From a checkpoint of a small mixture-of-experts model trained on Wikipedia: 64 SwiGLU neurons an expert.
Below are experts of layer 5 (counted from 0) of a mixture-of-experts language model. Rows are named gate (a neuron's input weights, with its number), up (a neuron's input weights, with its number), down (a neuron's output weights, with its number) and show model dimensions 0-191. Each number is 500 + 25 x the weight over its row's rms, rounded and kept within 0 to 999. Numbers have three digits each.
Before each expert's rows: a language model's description of what the expert responds to; "comes before" lists some tokens at least twice as common just after its tokens as in all text. This comes from a sample of Wikipedia text that the model never trained on. Tokens count by the router's weight.

# expert 21
Description: Plural s, subjects
comes before: ",", ".", " to", " |", " and", " were"
gate0:506496501475476501477501503524512513522469475475484492510450488532528479495479476500485476509482506491500535536521519496514558496502528552495490473461486470514458492519536524512508520510509508514507523509463468472507518487516513509513498495561470533533566492493504517542462464507492495548505445526455462524498486493433473487491500526495516538518535492496522525507473482488510499507519529534517494503508503491470473473480492447507489545523530490467497505513514491529528455514503511514517514508474473533442505475491501473476572528534474490526549536475538544523524502512483496490
up0:487484525507519529499457464467479460518490506493477520551492481453497544496520509502494550506510501522516485440549538529501487504486486442513505533531491512463481510490503494506517484533516470459519465556505498474495526522483512493494515513493500484496508521486490468477499504478491495461512549496522462490482510517550504517512515484525479514509466466487502509532534528522523538482482504459402476512498519475550525514482501500492464472516449505467485498490531494492491529510505475484533510465521533482529497501493504488479490492467548530522448523496491436473484529489507496504
down0:508513501490507466450466519450477492479513494540476500491510468539507543515498512529506541501502466526493486465558509539534491544511478494553488486488524506447498519577461467503468477489472518482486491523513493528509544475499473514498507492440496477549501495524505502525504552492491482486490466452514492491498522502485513497520504510466477487498493475477506508522508516502504535497547504511500454499511494537517510484500564512470505534473495493531448527474494520494502484516489504502480500479538475498526501540505505531529508498518511499450476503510441500558482528506479530555
gate1:486499525485511558505495462536469540474479498498486502459496486509526510496500495497515496536476489463505542487487501502488500458474500456498453468526504524540500501472511535547475459525481497481499498525498508487501515530538568496511454500512489482465493447525534531507472497514492503516523536553494522476476532486546491486498490495469533487484484524523535468486491445525527451542534494486518524571487481467493492518508436514513496503527481475499493509503513506507520496514509494490488541462535507525494484517517543435489517498499508492475516450523484513514512505494443514500
up1:513494532496536498467501473494497531497522492492482499476511515506498531532501509455479483514452514484538547442484497500480505475501509469498495471489526543511498510490528503567513491482489478495494519538485503508499510505525523520485457505504504466485468481534521463498497545507540501509462545548490490493444524513525507481504513509468496503490468478488524502517459456489493491503531433491491497575489534522494473458475481484479504528524527465541495505496509475524494485559510521435464525469523507517504488493511540455502484465525457475468519476467493510526499459508471514515
down1:526523578498462500491501493491512505473537499499478517505504528488542484484517516507511499532542524511507542499465473479518498467514514467481504488482527467511516499476494461473531515456480491494444510501539471498549517462516522520531468439448502506500508466519544466477516505496499500512492534497476551518504518508501526510466472495495498467486530537498565474492471521477545472471536514511465480487492492490497545469506502471512518487479524454469488504456488464516537482539508521544524520492515523463481493513500501488486501514450507510529456503529490498545490483466494530478
gate2:521533516492512462507504486509519517465500488499501488484485479491525469488513485506488489453488456478513511502487509517500439518487478500496542465509523497505484520516480491438484466515533473498522493522482529489473489510504414519527488536534514480462558521515472462468487479514496497507461573521498497513493524502514501479455514545475468554535441468509526500477512518495508480478439529504493521458520488484474500494528524484488526487517517480546504512484510535506467526445492487506501523433507508543537516500480527506510516496487512505502493467510477494494475470516468500460
up2:480485512521514479512489459493490483513493516519518513549565496582507516501499516523503466500500470506503479495439491487497490471518536526489516429504569520519520516512518543537521518514469507554494514544558495530536464511521487547488511497490481537474489493489488469484493447492479494519489452475557486496538511483529488484516534503510492496475471514519549487485485515497482493531497494473516536458549478530501499490507508505478508496507488516506564528554460508510432503510502482477511498491503500512491501489469500498471505480486505511482498481492473510481479488483524529492
down2:531504515509505485508508527488503554497443531473476513457458517481516501470497516467472466502474497482530472520499505500509488496499492502504463532502463512535497447509453527502514504455515453499471476462515468471505511463498528534490515521496435468532498478535508503521476514487481493490524515481498494472540458520470511525522525516480510510514548489465481492488472537507488495519498473492469492516530493487529484490503489513506501497536459529547524497454525514498507491485470464514481478448496517518542500487582508462507498507533511533466528488482469525543453543467473501504
gate3:490542494495490522490491516475500521488497501468511456453454474543479505462501558518512468476494537491523524486507505490528464508495544557502501406461510547495489502481482468513463473509486526503487487470497505491487484485506504496486526519502476504507480470473524505493466505465445497500495511531472498450528486521490496499492492490474475477515470454543458496452518529510463487517473512546526516462476514487486467509491523493450526515527534489487535497523487518517551503526548512521457527520475480499497545489511518494486506499482536491486570526507510508508484514510519497488
up3:490508484495476530509507512496515505439534507487506460459495485517488501462523526513510505481493505517517503497473504518509483497536497524494498451485500523496454478480453496474473495489484491476475494500479527515485482472505508494508527475511528458561440509474541509509451519495435474480477481494457488444535511494493507513479487521477464463523502489527485474493523481507465519510467522506479507472480544468456483549456504504493501498515552499472531461515489518496548516495518487532493459505481489466480553510509512532486496529445532468494544551473545524511486528507522506494
down3:503477495485496485515511525461532530487474488516523477500521502518521450510532532523484484542493486493509502483537462506515517518479517521459498541508498491477507494485497503531474461444487501486451484485489512494490493496450510493490475498470481528507467466507499505484547441454528513550507476518475488496490495545515530516532475480516478508497510461497481496437528501489531501521500524481531531514480472532546498521519480513563503499515511463522496517500489514471510498441507542509496538524491482513469494513513518509531494485506499484543467553501472595515513442504493511473
gate4:499460485527496456486493494474501485546488528561471551483496477483519477485531530501460512537495497483494529442503536515494495525455517510435503510488506521513517533502516512471486515523514508457521486519459519475515501518554519480470527569477507491501505535502488554461523537463460484514476523502479517508514525473520463449507527504493447473465523504476497523527543500479491526466504470477525484531537499547486496477499503531489543480531501502494486506508466500490511519483496515521505481523496516481531500508492472509482451530458489509516485493512508542508479524460465478513
up4:490526497565526502543489426479457504505482519528463497470512464554456473535426455488452483489487478493486534520527510504494475511494528500429487502474477505489507571503493464487509498480505514485489496536484502508529474519493497479490496545513502534528508503509482479479443508524503493498470506500514524464482463492501476463452489502509483494556518545528494489484565490483474466487471548484474462475489506524486529519506543467521484508472510467478485503500486511486517497522509480493483496525508495453513478507509484482460484482517514496492491482469505501478484504501497514482
down4:509526464544525452511478473525454502465496441490517520550529504456485547527453508471475492492465489518476524531527500499497499558492476484532521493490521481472476486537513512533522482493435509481515493538485506498501473476470540534487464501530511477482483498427498490516473453457481522511520483431495526502531493473496527515484510496491501462488515528487527484464524516479478510514502505515508481472496498485490496503556504507492477479489530489510503505519489492488502489492485454529513543496451526489496516543535493472525479495522512477522514502514458516501509464551489538477
gate5:528542541505518516505492513550533508502484487494500510501483513496476476526528508500508475491475442502500493527496515510500504504494498598523498472491480480519471539477479523533571476468478526514515518485449550502482471491490541482475495494489510499489498474452473527515511510529502545470484464482498513535430479517518498504489480504461504506525513529485503523457484496491538491520499482520530517495471460548489507497539512473515484471482491506469518530481507528473541511507490506477505437519498528523507455478526507476501478481504426520502518520531507534487463499522497512476
up5:491503518513501483468497496447499511445563536458477535469518522490510536487538508484509471472531486523466534510490481476546548521512489447489537529476549504481503487513489516517493533507496499462487509469496512491528520519499487500470472472508480487530498488473509475474495516483451429494491521530515464450504519465484554486492502463512489517516512493474525515476504542529472455500479508485469477521527512523488459500495541479472515547490493489511523512554508469507478493460504497534492531484481505514474494562481483488468465490537485504525494508467490481490518500457480497518
down5:509509510467514485510515453510499529521477500492524484460535506518562485542497452508479504517543508490490506440481542522499506509507480534474538499529517484552485486554489483496506501510490500489509501491475488526506467528457490483532482492516508468486537552495450529504493498480487497463488539473493469522490494484459502503465490460525496506501526463526453503478497537460467521533498513492465537488478530504520507473481514469479504492479507514471473507489594476504489522496558475487503531498499518466494504487504493523437488523512517548544514508485507485457494477508490466488
gate6:509516496519511567552512493502483499478502494514509494486546516501468452516491462513498505470459485520504526482464455476487472527496492481544511526524513468467449523543425514468496527444465490496517499514530496509487513495485526533559541499503523501502503470462507455451536473496556513495545500534477494490483523480519508492490485473527515511504485472475484518506540485494505532498501499484531503437488507491515492528474501509492517504512496525494487550503519472507533481485485501516488460505481484522490495507532513486457531505514524515506518487508536531443531531534514468450
up6:518493484487459546505498535524493509452505507515518523500487494500482490500460512498462536475478522504471546494461477430485467497505490454476527507541494511480517504522451532484513535502497491504508538516508508497525472492457480493529487461522538504525496512493479510482528509491555475515530521514498496541538486510530585495480480471474464506519480466464492511498547518518510534499530437484503514445494499490535487459512504531487504525492510514499505552489472463498512455562504500518493486462506489579499520481506539498486504512497506483505505480501473505482500518529518499496
down6:501450469497534488489519527503456463545488515525479513487466522496505525551473476511455523531513525525511488481504472521514495461546527480516480498526557498485465514501481502511530497477461480481485492468485483503517477485470496555501499496460493490517430523416487520489506497465533514489502505498500487527474486503507531511528503478544519504495497510520527525504532504549520497510534521472484517492524470555476488548491496531495492500525484446523556469495480492477485486485484524470491482445479530525480480543476505508465505466462527507489492504496513454468501509499508524488

# expert 30
Description: Word-final suffixes
comes before: ",", " to", " and", " of", "es", " ("
gate0:531559483495487529501518516454505492534490512511506490454487532482457526512494481529511475555514521531528544520507494487464498528499528512550481502511494546494510470517505502523543479522498497481503534510493486507480530569540557483529474460487534505507566515495525514513521493446503477524537465526498466492501550491511512488526469520538486473506513475496502510505439506511523504520476529484551515494505455489460502482507522525482487516537496488505498499526468505497516480528491515485504537533478555472515485533526547518500485525512507520492533542506521461506500489520489514473
up0:499510495515511495473506515513511456507487519520499559485479517471474527538459516576506491507510523521469516464510474525487447495515485517546467497510530554485483488515500492535483490534494500501471523509489518500517537556505543477506515506536523485516537487455495514524563520484471468510522523533526513488545468524539517479496504503508454506517504472507526487486491546512495485505501507468502470518500485498512505481498468529496484481563472472487478482478494502532501482540502475505490491504478563465491484527492497458452436514497544516494528504540546500477504479485532516499
down0:517522474492525455508493507516474502539518501480537506464470507479468497512532507513514467486487484490504480473467481490509481491520530465472492478514488504485477545494520481467472501468494489482484555491462517439508454538512514540493439519488510518536512555530506489532486552514450536501500489483486525514476511543480527452487465484487543530491463510501496517507490462488496540485488523475477466492472491496526466489494520492503500531516501505521462481464482472497502466531478518520551500450541502514510516461551448520473530490503477474510524508539540495527522520512490472514
gate1:524465478493463510517533452494531479498477521487511527467457496523496551506538514508489485469489475472498455470522471517518500440499458472464495429482502468551461493453486479498518517522483557510483489485539527444491494495508504457528477488497444508476534506518495503526517502491490508477515532530546536521478499531532484477512473499469524517491510470506490497512505494477490503513542530508512477517490463481497487532466494513484495498533492489528459471506490544471517509522521511552487518474522489535532509493467524467482503474546518517507484469540510508458528481503491495484
up1:460486495534512466510501512504458533553500515525501536503510507491479503514474521497521472540535526516522513461492530485523475509503532511525504481528527518483533522514496528488492490484520488507476469510469524553495502532498476546463482510537457540532505492475496490488478495518486464536508509497471482487520513473524515508511477495549504490489506480494475534493494465500540481499516512457520517502501497517540460476497486503474537498529470518510517460491482416546481488477479464460487446520515480531528510502562500469509543472490444466480513486466474519527468479503468514543
down1:504527496481484494472490500470489482448493450484475485506506521508512512502512494472546538485498536508510564557491504489484499520518510554500541525520467505511496495496556523464497475540450446516482485504483499479455530466469515486481489517481547503469487515469498489466503512536527531486477438476498471493510492466507493519491549488515490482514511534530515514497499507495488549476508521514468503486476537554485488493537490461509481504498491503497566540495480517508544485513517507529554502558482490509463515507478475493485519478475490484479498519461526516487487442521520477508
gate2:539468512499513497472510501518538508494542526499492510497509530516505514493477545502515484505525465524476549500490456537501490525458507490482493515480489502495503511513468514455509520503490524538521504518532495538521503487483512471487446535505494475461550479468485513502545475546517485527497478492535510486457443491492502515479492497476433485540496493516463505505502452515477500481518502520482457455487502487503578468462515471493501492525515489490464504477490504528489523509532533538486557492475531506495504510509544529516480427509486448502543462495515466481505483501487495471
up2:500468438496509491490504518512528461512517497513457513469495519486507530465515514497507502544523499498487541491478471514577505504490499502475508493478504521518513489508486480523496521536486569518469505550518516500515509443530535522489450505502510512467557504506494540515542501547503530527476481510526533474489456474528556486488508513519437490539490513500537546519505473442497491512512542490511488476485544487514512518478497489529515476508503503485467506473509518454477500521495498460487486471526540501496519532549550491489494462482535465518490480528495494503517498502492492528
down2:509496478493481500494480534530492479532496520498489561549498507528547512497489522514532454445527506485524495535511517522477505486509481486513519492515500508485513523502498476521537514547408483536492529480521526490509452487494487480555537508516464506522488510496478494513515483492492526494483476512466541510476512487457552535482453544501515478469505508479576536486436537516505488509473474519460529511494517500521491480501484508505451491500455486498530505480505463526506487472516486526527484502516510464511500448523517509486527537486532462508528499516530512518495516516495472512
gate3:485461501477527521498479521506483499484439501441485496460499489515479517461508557473482498475456558512467468462502529491510527459473500500494476485509483530488518487523503544511486505462479556508464460504457540490487481437523519506509494505499529512524501497492502507487429495502489513520451534520502507505510518497443495521494458490446490468507482483487483476507510535503544500517496487502509545521511510516518494507568502473521515506517496493525528467515527482522524501501468508479468472515504464508502521469492472490523500462524509474520536489492494505553486544532508508544
up3:495486515480506533513557505506511452450451502466517492492489490517509477489512499494537534483472498472499479470531498524486492509501455473516489480523508516456503488535502510508511515492442493493505529490486526489489481519519532511503490492527538441446502494510536508527453473545482522508485490486521508520532524488470466492458493522500523507415470474472510509512512473511503503531529526511500527532480496453491512530516462469498470503474510505524531498502438467544500505543476507476457500526518529533488540522487508464489496462473532481536517473476503487516474499519536506447
down3:508514466495495482492521483502504492479492530537481481494554419517480483491526502498488451546492483477514465516492510514492461529486533503496514513493448475500468558499504520492455546507505546529471479464453490521542492492488514541460489471492500469505498550500494480550501471455505500510498508502508463533537505471529501523523517498556499481520470497511474518487500460525523539460477517510499542532508462510548467527486475501500487497514525487519487495504486482461492521457542522502495468500475515503467504533481526515499485479460528520515522491504525512512518502456440500507
gate4:496541531513522535488503513502492483538487493525533550468511492451514451515499496491489536572503501461535512509497500513500496537518519495491515479515461507514500508512474500502482487518535495478436484475529530489566530522551476460478516496468549512498554511500497491528476514510484519522484530541485527531526482496465497499491452469482504475497466489492546517474544499506482521492518490480487515537533463465507503526498490486535527529511534481498528486547499476514516490525515522531537543511529521552523500499488488462453519502512505505519480549539509463513496491485510508521
up4:494455481502501539525449477514496472536521501467452476545484514498498482509500504518514505457523483485532538474492494479521500535493480536419507466461523484527512534485531493465519503473479472505466501511519499453506464485514446502488488502457491510503460531463514535501499504502499527503482512489511477430489506498469543473487494524513475515551472493520508516486523504506468523508529502479487533518486484524490500513515461503518480440499505479465474537472506479487503470469491520528509465465513486533526465478473516471498531497449471510489527486487530519493516505490575485518
down4:547519471521489535465548485495506536469475467470488502571505507477475449493517521511479529512524496485479492499454500548513481551516491500554494482532496514511509527507502532497510493550461485502537509515507494560508490456473523510507486517476501531486498478519481473491464516550494482526506494462504521485501508500507485535498482491524515489527538464492524446515499494473523481460490484567503500503476454485480516480492479468530502497466502472508547536519510509518504481514476456467537524534504491459463508533477511492485492457500516485531501543480464498490495488468486479461
gate5:503525526514470520522528509516500491506447519481529478560490489484509507506505451497540471490514491498494496528492464523469516495540554491529470453522512469539499523483491543491518500523528511503532507527495485492492529447514535541464504501535519488512520488495501482452468462494492484496496535499522472480448521490501492507494480527507455509478465458519492492487493533502526492508506494494553526512501491522460505489486526447505496481530503456475504505534511492508521542505502518510504454513483536503562537526546504459519527516498507533511520486483506543526462529520530437456
up5:480504528513489468453475488509515491504513525514528501534526474534549547538509518499525523503493453487497479544533546478534521456499536482462493514497484489550494473460473482491493538516491484476519535488529487487524524491501479529521491533491500511513493475474507559478540507508454482511519500503486498505488441460459521471456488525502477518504518503487489464551506526508520472525506512474514446515552500505506508515500483512478520510542546485503491432516518491510471491502542504483509543522488519497503506497514470515542519535512569528532491476479501489496472490496522471529
down5:562526500517523493517548493571509500467547469485506510557505494509472547511499503505511472485493491506463493515475519495523547527498529491479507570505490494510522521471474501532473489517514463485542490444466464539497553577460501451508488505510469450490574545496517503506485500448495479503554516512529485489521492526485522516512519482522514456511507511493528463486486476513480475527501543489537488476519517471493506472478503500475503496500495511502493519515518515500458525504507450520485507515515524483499468510497512488513514520525488498512484532516473503490474504495508477520
gate6:462490516487496545502526498488547493507513519514481508504471526487515468527503500475477468500496497512507519487492484456522498542499494516485521511465479565472469533514503454508519528491480443459546515538561519506547472470467508484524519530485509516487469496541464501524513503473523518487499513469502459486512441500493512479485549512468475495504450469490535511483511503484534460458564551491537509461514509518528530502490506484536481474564543505506517516489492498516544467501500469473507478498510476511510505543515505513525493496470507508475496543494472500480493504502489502545
up6:537493489491472541499477498487528527504538484526522491541480512498515493481496475476499515459488530523488485509501490465526496529515493504513460517555513462472496490512468511511528507502474490477518550489543518484512498527441486532506544514525530521485495510521430477499518520485500529483503511479552463501451507484532517465497496497451488510522482434507482525532590470494487454519534503521498485465504518550512510503498495544508520482474545496527501501491512460523492486522530495518510524485475485491536435519499514500496507551509489520494500475533456510481513506508511526514
down6:505521491488527533534497500552474507503484511516527536472490513482500506506500509513471583487471479542470502476504527496497488531501505512495473483540545512509514510499489477496509552429464454514505518508469506540525497493517530521505470497514510490472484491481467515490514502467486490494576530510443529540487505498437475539499519523505484488494530537527495518546446518482475468515520511481453481498484533486522510508514488512470520492489503485498501482494532460483526511483501534493529518503548509494511493506500463466480539503525518548458508538466516500532458524490529526503

# expert 59
Description: Table and heading separators
comes before: "\n", " ", "-", " The", " Succeed", " Peak"
gate0:554505552476521502481557518524526550502493485473495448501497527484464515506526494495477479490493494526538526540503521478512507515497524506472501533502471484508513501484523500549512488528491515487460478495497494504475524497494506507454488534493502506506509493478478521486500493493477489496462493453475470480491482521546553496524509524495542510482510489521515553530499456454504491484543508520471483470437493470458541528510564488500471490492544457470458511549482552492495525514457498520499511456490513506467496488459520527512496491480493509495506547521469477495497504522466499448
up0:433477503568496490485443496510491477514496567492479533506503530511484499487513490501486543526483455478523505453508532518492470503507529489490471526501491529510467469499517439485462535513546512530501519522466508446510486490516470481496489505520475540515548496502527439473525553498491481494494523519480483505525512448501464530507473506504464473516482499476461473519518495515532536488494496500494497496481494527485477495514480460489529558514495478499510512497478505515513531520494486456493521491519504499518479466507447533463511484540520475506465522491528494496502521467531527541
down0:480503438515504498492514508473475547490531510482527529489479508480471485518491505554504484511522484496523541507518528472493476511497473446503506491508517506495483514528479487529497481465477520461446530501508495458464521522538469534445502461488446521547477546478520519514505486497541492526514497476504472480503512511450460504464559502531546482487502446534497472520506489494448512481522489466463487532477510487506529484520488494538529503497493506493494533520466516541513514520542508481528491487500491496502503495481501486485499496492447491533479557532510505460504471548477518525
gate1:484525511515504521517521478533506500462497520478507520527438509481499495515546537484474484484533524466535503457520485459490493493515526475514525440489497486593523543506475489498482497527483499522510479530505506494462499466525492525554478470494452488487519534512465469487509508500515475486524514496509515514510508474489485450531466535486515504495473470490476529459556492516512477490495484473534522515477516502550520515520505466537483504541506497523517545494504493456460514483475502492480492481535501505514537505508521479529551487546508486460485523511504509517546453491532467486
up1:489468505504504504469478512494503528559518535566486531482550505516495515487478470508485493519503517524471474501470542526523460496539478532506470517522499495425488482474522473477510497477524535480493500454467527519523538528503515507470520533522492510529536497475512488513533515468473548535506504491494467471494496493550525512487507495509480489487516494496525501529459483515495506511519527497480484485496513529436477476473478540490496536488461497498490437478487456530544478483500490487491503501512481526500449483500493525503486481501473512544497492460484513521429529542462518523
down1:501494478473508509537523503498534488478549502551491530533503489510486459489470486468542487519463513490520526491513471522479499509496492541481566493495498485515470495545490502480485506512479488495524492496499484486508551506450549513519487550460543481495579478505463484479536488514516526531467448481479510444481546473505514479532501502520502491474512495491528483567488512497489511500527508499454498526512534478494495483504466475499492475517497468492542491518524502503488504519532499516534500509441483522467557479523486524480511495493522469497542495504469522537475528489449496503
gate2:529464491512534463501539519497512554511567463499498468521499535475493491505528497502479475469506522521512505464499480501481483528443507473495544501462517517464516531503483497491463493509484503497522524500522488515492576508448518495449459489529442501456533519485491494521548494466491465502547490485475502536477530480531521489510526493478482547514482499561497488456490457512462456485546479497501476507502522483498529513491485495503515483515517476485485465497479491520496543517537472503516490518488483549497485482483515526525500457527492517520495469498482465483494499454485512483
up2:515444457514500492518522540489510534529494452505526460518467521489498501528518455504486484492493496512515505493484484488507511511495553507514535517461509497493533500522497509497489507505498525504472519490539504500493571483510557538479485496531471504469523491490474490480554466437509451479548478470477514481478525483492534511547517509526475547493463445501547467465538486523500456516509483496525499525474504477459470529512527524511507487485480502497517482483493482494517555496540478476530463527506515538492468480521492519499521495483507485485498515513473483462489553481460518476
down2:515509524541480538509516524520505452475513510522525511498540503506500487559492509579497526455457474513476490461510544499517481523550508536489505484494476511518504514493506506495499474547484470486518531484525507479509505494515519530562533480520470506473472482494527506504488507441518503461452495496523541466468482544496503517502499496512507498518544537471499495465497508539518509513484479511503525535489522485488499509486527536481498522494491514501531531492500502482493527516544472479490461515506531552488483505519530496490509499459498476472478516469514476527453485409525455508
gate3:473542502455558509468539500466515476508501545499508460504501481549524494463509513485498510555530487506515460479527475481552472507454477521507521471474485513480479507516492492470474480442517530521506550520504463519544509507505521492559489516460483482485498484496508501500493468533474499532516482514526506475506489449450465496481518436488498472524511460515515517530496515518546532519497543481525474448499500502493493504546479499506509483505525487488538513472520481505527479534543478510479518481496476548502519486539447517469514529509538520489498492476500503510502496505474507517
up3:474507500476508542489510540489532469519463511492531492463476496527526488454516504509506529501524511518542498485536510519540489464500515552518462477500513497494505487505462476490496487461511501532524541502470522515503509469542501449517531477468490497518543478518514463511477493524447547518542459510523505492535501474518489487499495497521508490511524524504530476471489487489489542552464554484493469483439560551462500503512500497491472473501535517470494497463476509492477452508505487552490458501505512511486511522521492479495496520476543548451498478495494523499540537518512513492
down3:541501496460479557509498471509483494497505496513491494489479474506521464517547510511484484488537537501564490529509475461470483522494505530501466486489475559541492477479526493530496512432486557519518512510468502514514526509458489570514526529545469477552496498474518501499481486508511467537536462460524507485499497472487526486504445509546462516542442501543549487492496483507530498538479503487510509500454532503495502479443511499483504497489493481503513505488511500459501509505502492504533499497478484484489478515532543466517484511486524505483492507473529519495505529498472534534
gate4:489472495478481463511536527502510493473492516524475515496478482488479495523530496537514522498462526520503528536508522504502502540520515466453481502544477537493450530530503476491461487509482499473488530487486480492487529488535489520481466490552502479503546526484504490494478484477512465527470483505551535523508512499490506489506534521476508496479503502501525485457488487523529522490501446480509512496536493517499431468498495540486553566503499509518523511471524482496494494477489542499586480521522533518539458490522473489519478503480500481489471430507499516519513549518488494557
up4:474463475494515507502501457555514500481487505495405511473467499521496508518501460500498497499485448527528511522554495496527510532499473498504474489488493502506473484501492451504476499477476494542464520486539472465502511485504439450515492514532485538470506512436531542502470520489526534554474474490530521505505479506498503486483490511493489500513501538485503542441517442511469542511458475525516499527487485517506484508522534474511478484468498521499520484495505526441530506508524512529507511527498546515495511497516496502492530473456512489491491451487463482499526523512528525483
down4:512518488525478514484465498536473510471509476491509518523495513492499493532504501534509521528447503527498498503461492477530526504527470486507488523501541462481468471510513481518530419552505471507571533470507532491493482490496443496518461522464468484499489508467501465495459478492512540511516514464484554488517501472486492542511525515535478499466476491506491492449445474498519514459431493497511509501502521502479491532497514471487528518468495486499546524494518519525519528536479470496498535488490484534518484530434492542483514466505513499477505494496520457479527480516486486522
gate5:522481550519475516511536523488497455460486458479555524500498479511491520464539484497514450506493486496527499470480500560480476472505520491522472455493477476504461500489511509481502467484484551518559499524481469491460456499501511493466507507523513484514469474510508463463491477499529528506510468476507464485490519495506487530511453509527446482473503507538489472510513492535505480501490479502540512491482495533471517526479530473515508525497471481527546559537488508513553546501495471526526512528498481523537490527516470495502509513495505518528504473478511500532527501566533503449
up5:472530475493503511534502504497516513566490515490492480467483507494521501531506540530499459485545464512483499514487508470522509489504497499455549504493519504470554494507456523502513550487508456461516511459506555511502514552484478458484516495483472486465463496501499566524473528501467439476505496512543482482505525508497532493483517502533503541490491491489551510525509503500522511438450529530496483517509531521501522482512509484512520497537506486489497459462494495501463493455513496515489501512493528514463530516493524486520498544513490514527508503487496421536456494473497499536
down5:470522489482491502544512539506487513478520511539498503489516468529537561492531461519520561476510501449536498505489492481492517526484499521500493441469512443535547475475478507516522541511473489475522462470459514501488494525462485531506487494502503492516508487506453545518497484493523483470499539536524484453529534525488465509455438492497516477520541496496494495481487491428483469487471523487497530494527474486481552523484503504464490501478523493535532464488502510506479513498518479533495503522510497485477518489505501505493493502511512522507493549494483516474489497474424524467
gate6:470505472528490515465479511460512497477495495505520546447515464484522527546466510505496538505510508513471487505481456445515501539479503533529520505513467506473504516479532478455509534505476499508490546494509498477499493508489559539523502472488497498523508526491489537501494465512472514502523524505467515505485491480480443489492508500487484507513495502487502527492464490509558512481519538519512536479457544508512492542577507501543499501514528476493473463499471551495477453470493487482492513516463531491542498515550473483508506511519534492495507513491509479475500548474567497558
up6:516493514484508519525533486531518526500520507521475461516464548516478509476482488469526475475521495512490498486537539517477480488509492468464476505498525541501502465519465505521525455495467496502539490484510527507534504484511450488505506496537500535483490492516479431502482514476580459508525464477526510491496496505526571505494488499522503516471444451482483515509528514495459510500507463505489483502513472462513516454464495515490483514480450551504519535511527435495542542537494523508477490480538518475501493500493517538496458483500471464483474515475507489482490475507479517464
down6:518483519498517463498473491514490496523509524518509507478512491511469523476484493507495526507511457464505528466466505509517461522481511473475501465519522461487463560503517482479508473528459539518516520495491512508480486536498495514486519497460521481459494554475482559452545527502531462488453531497521480476496495506484469483520500518502495496526513509508496520494507423474525500503548524535478588474513541509532478503507512498484516472489488562480481480532491487526512520498487504461490516521515455489514465531527491473473544472481464463468502498496523517513457503486477491530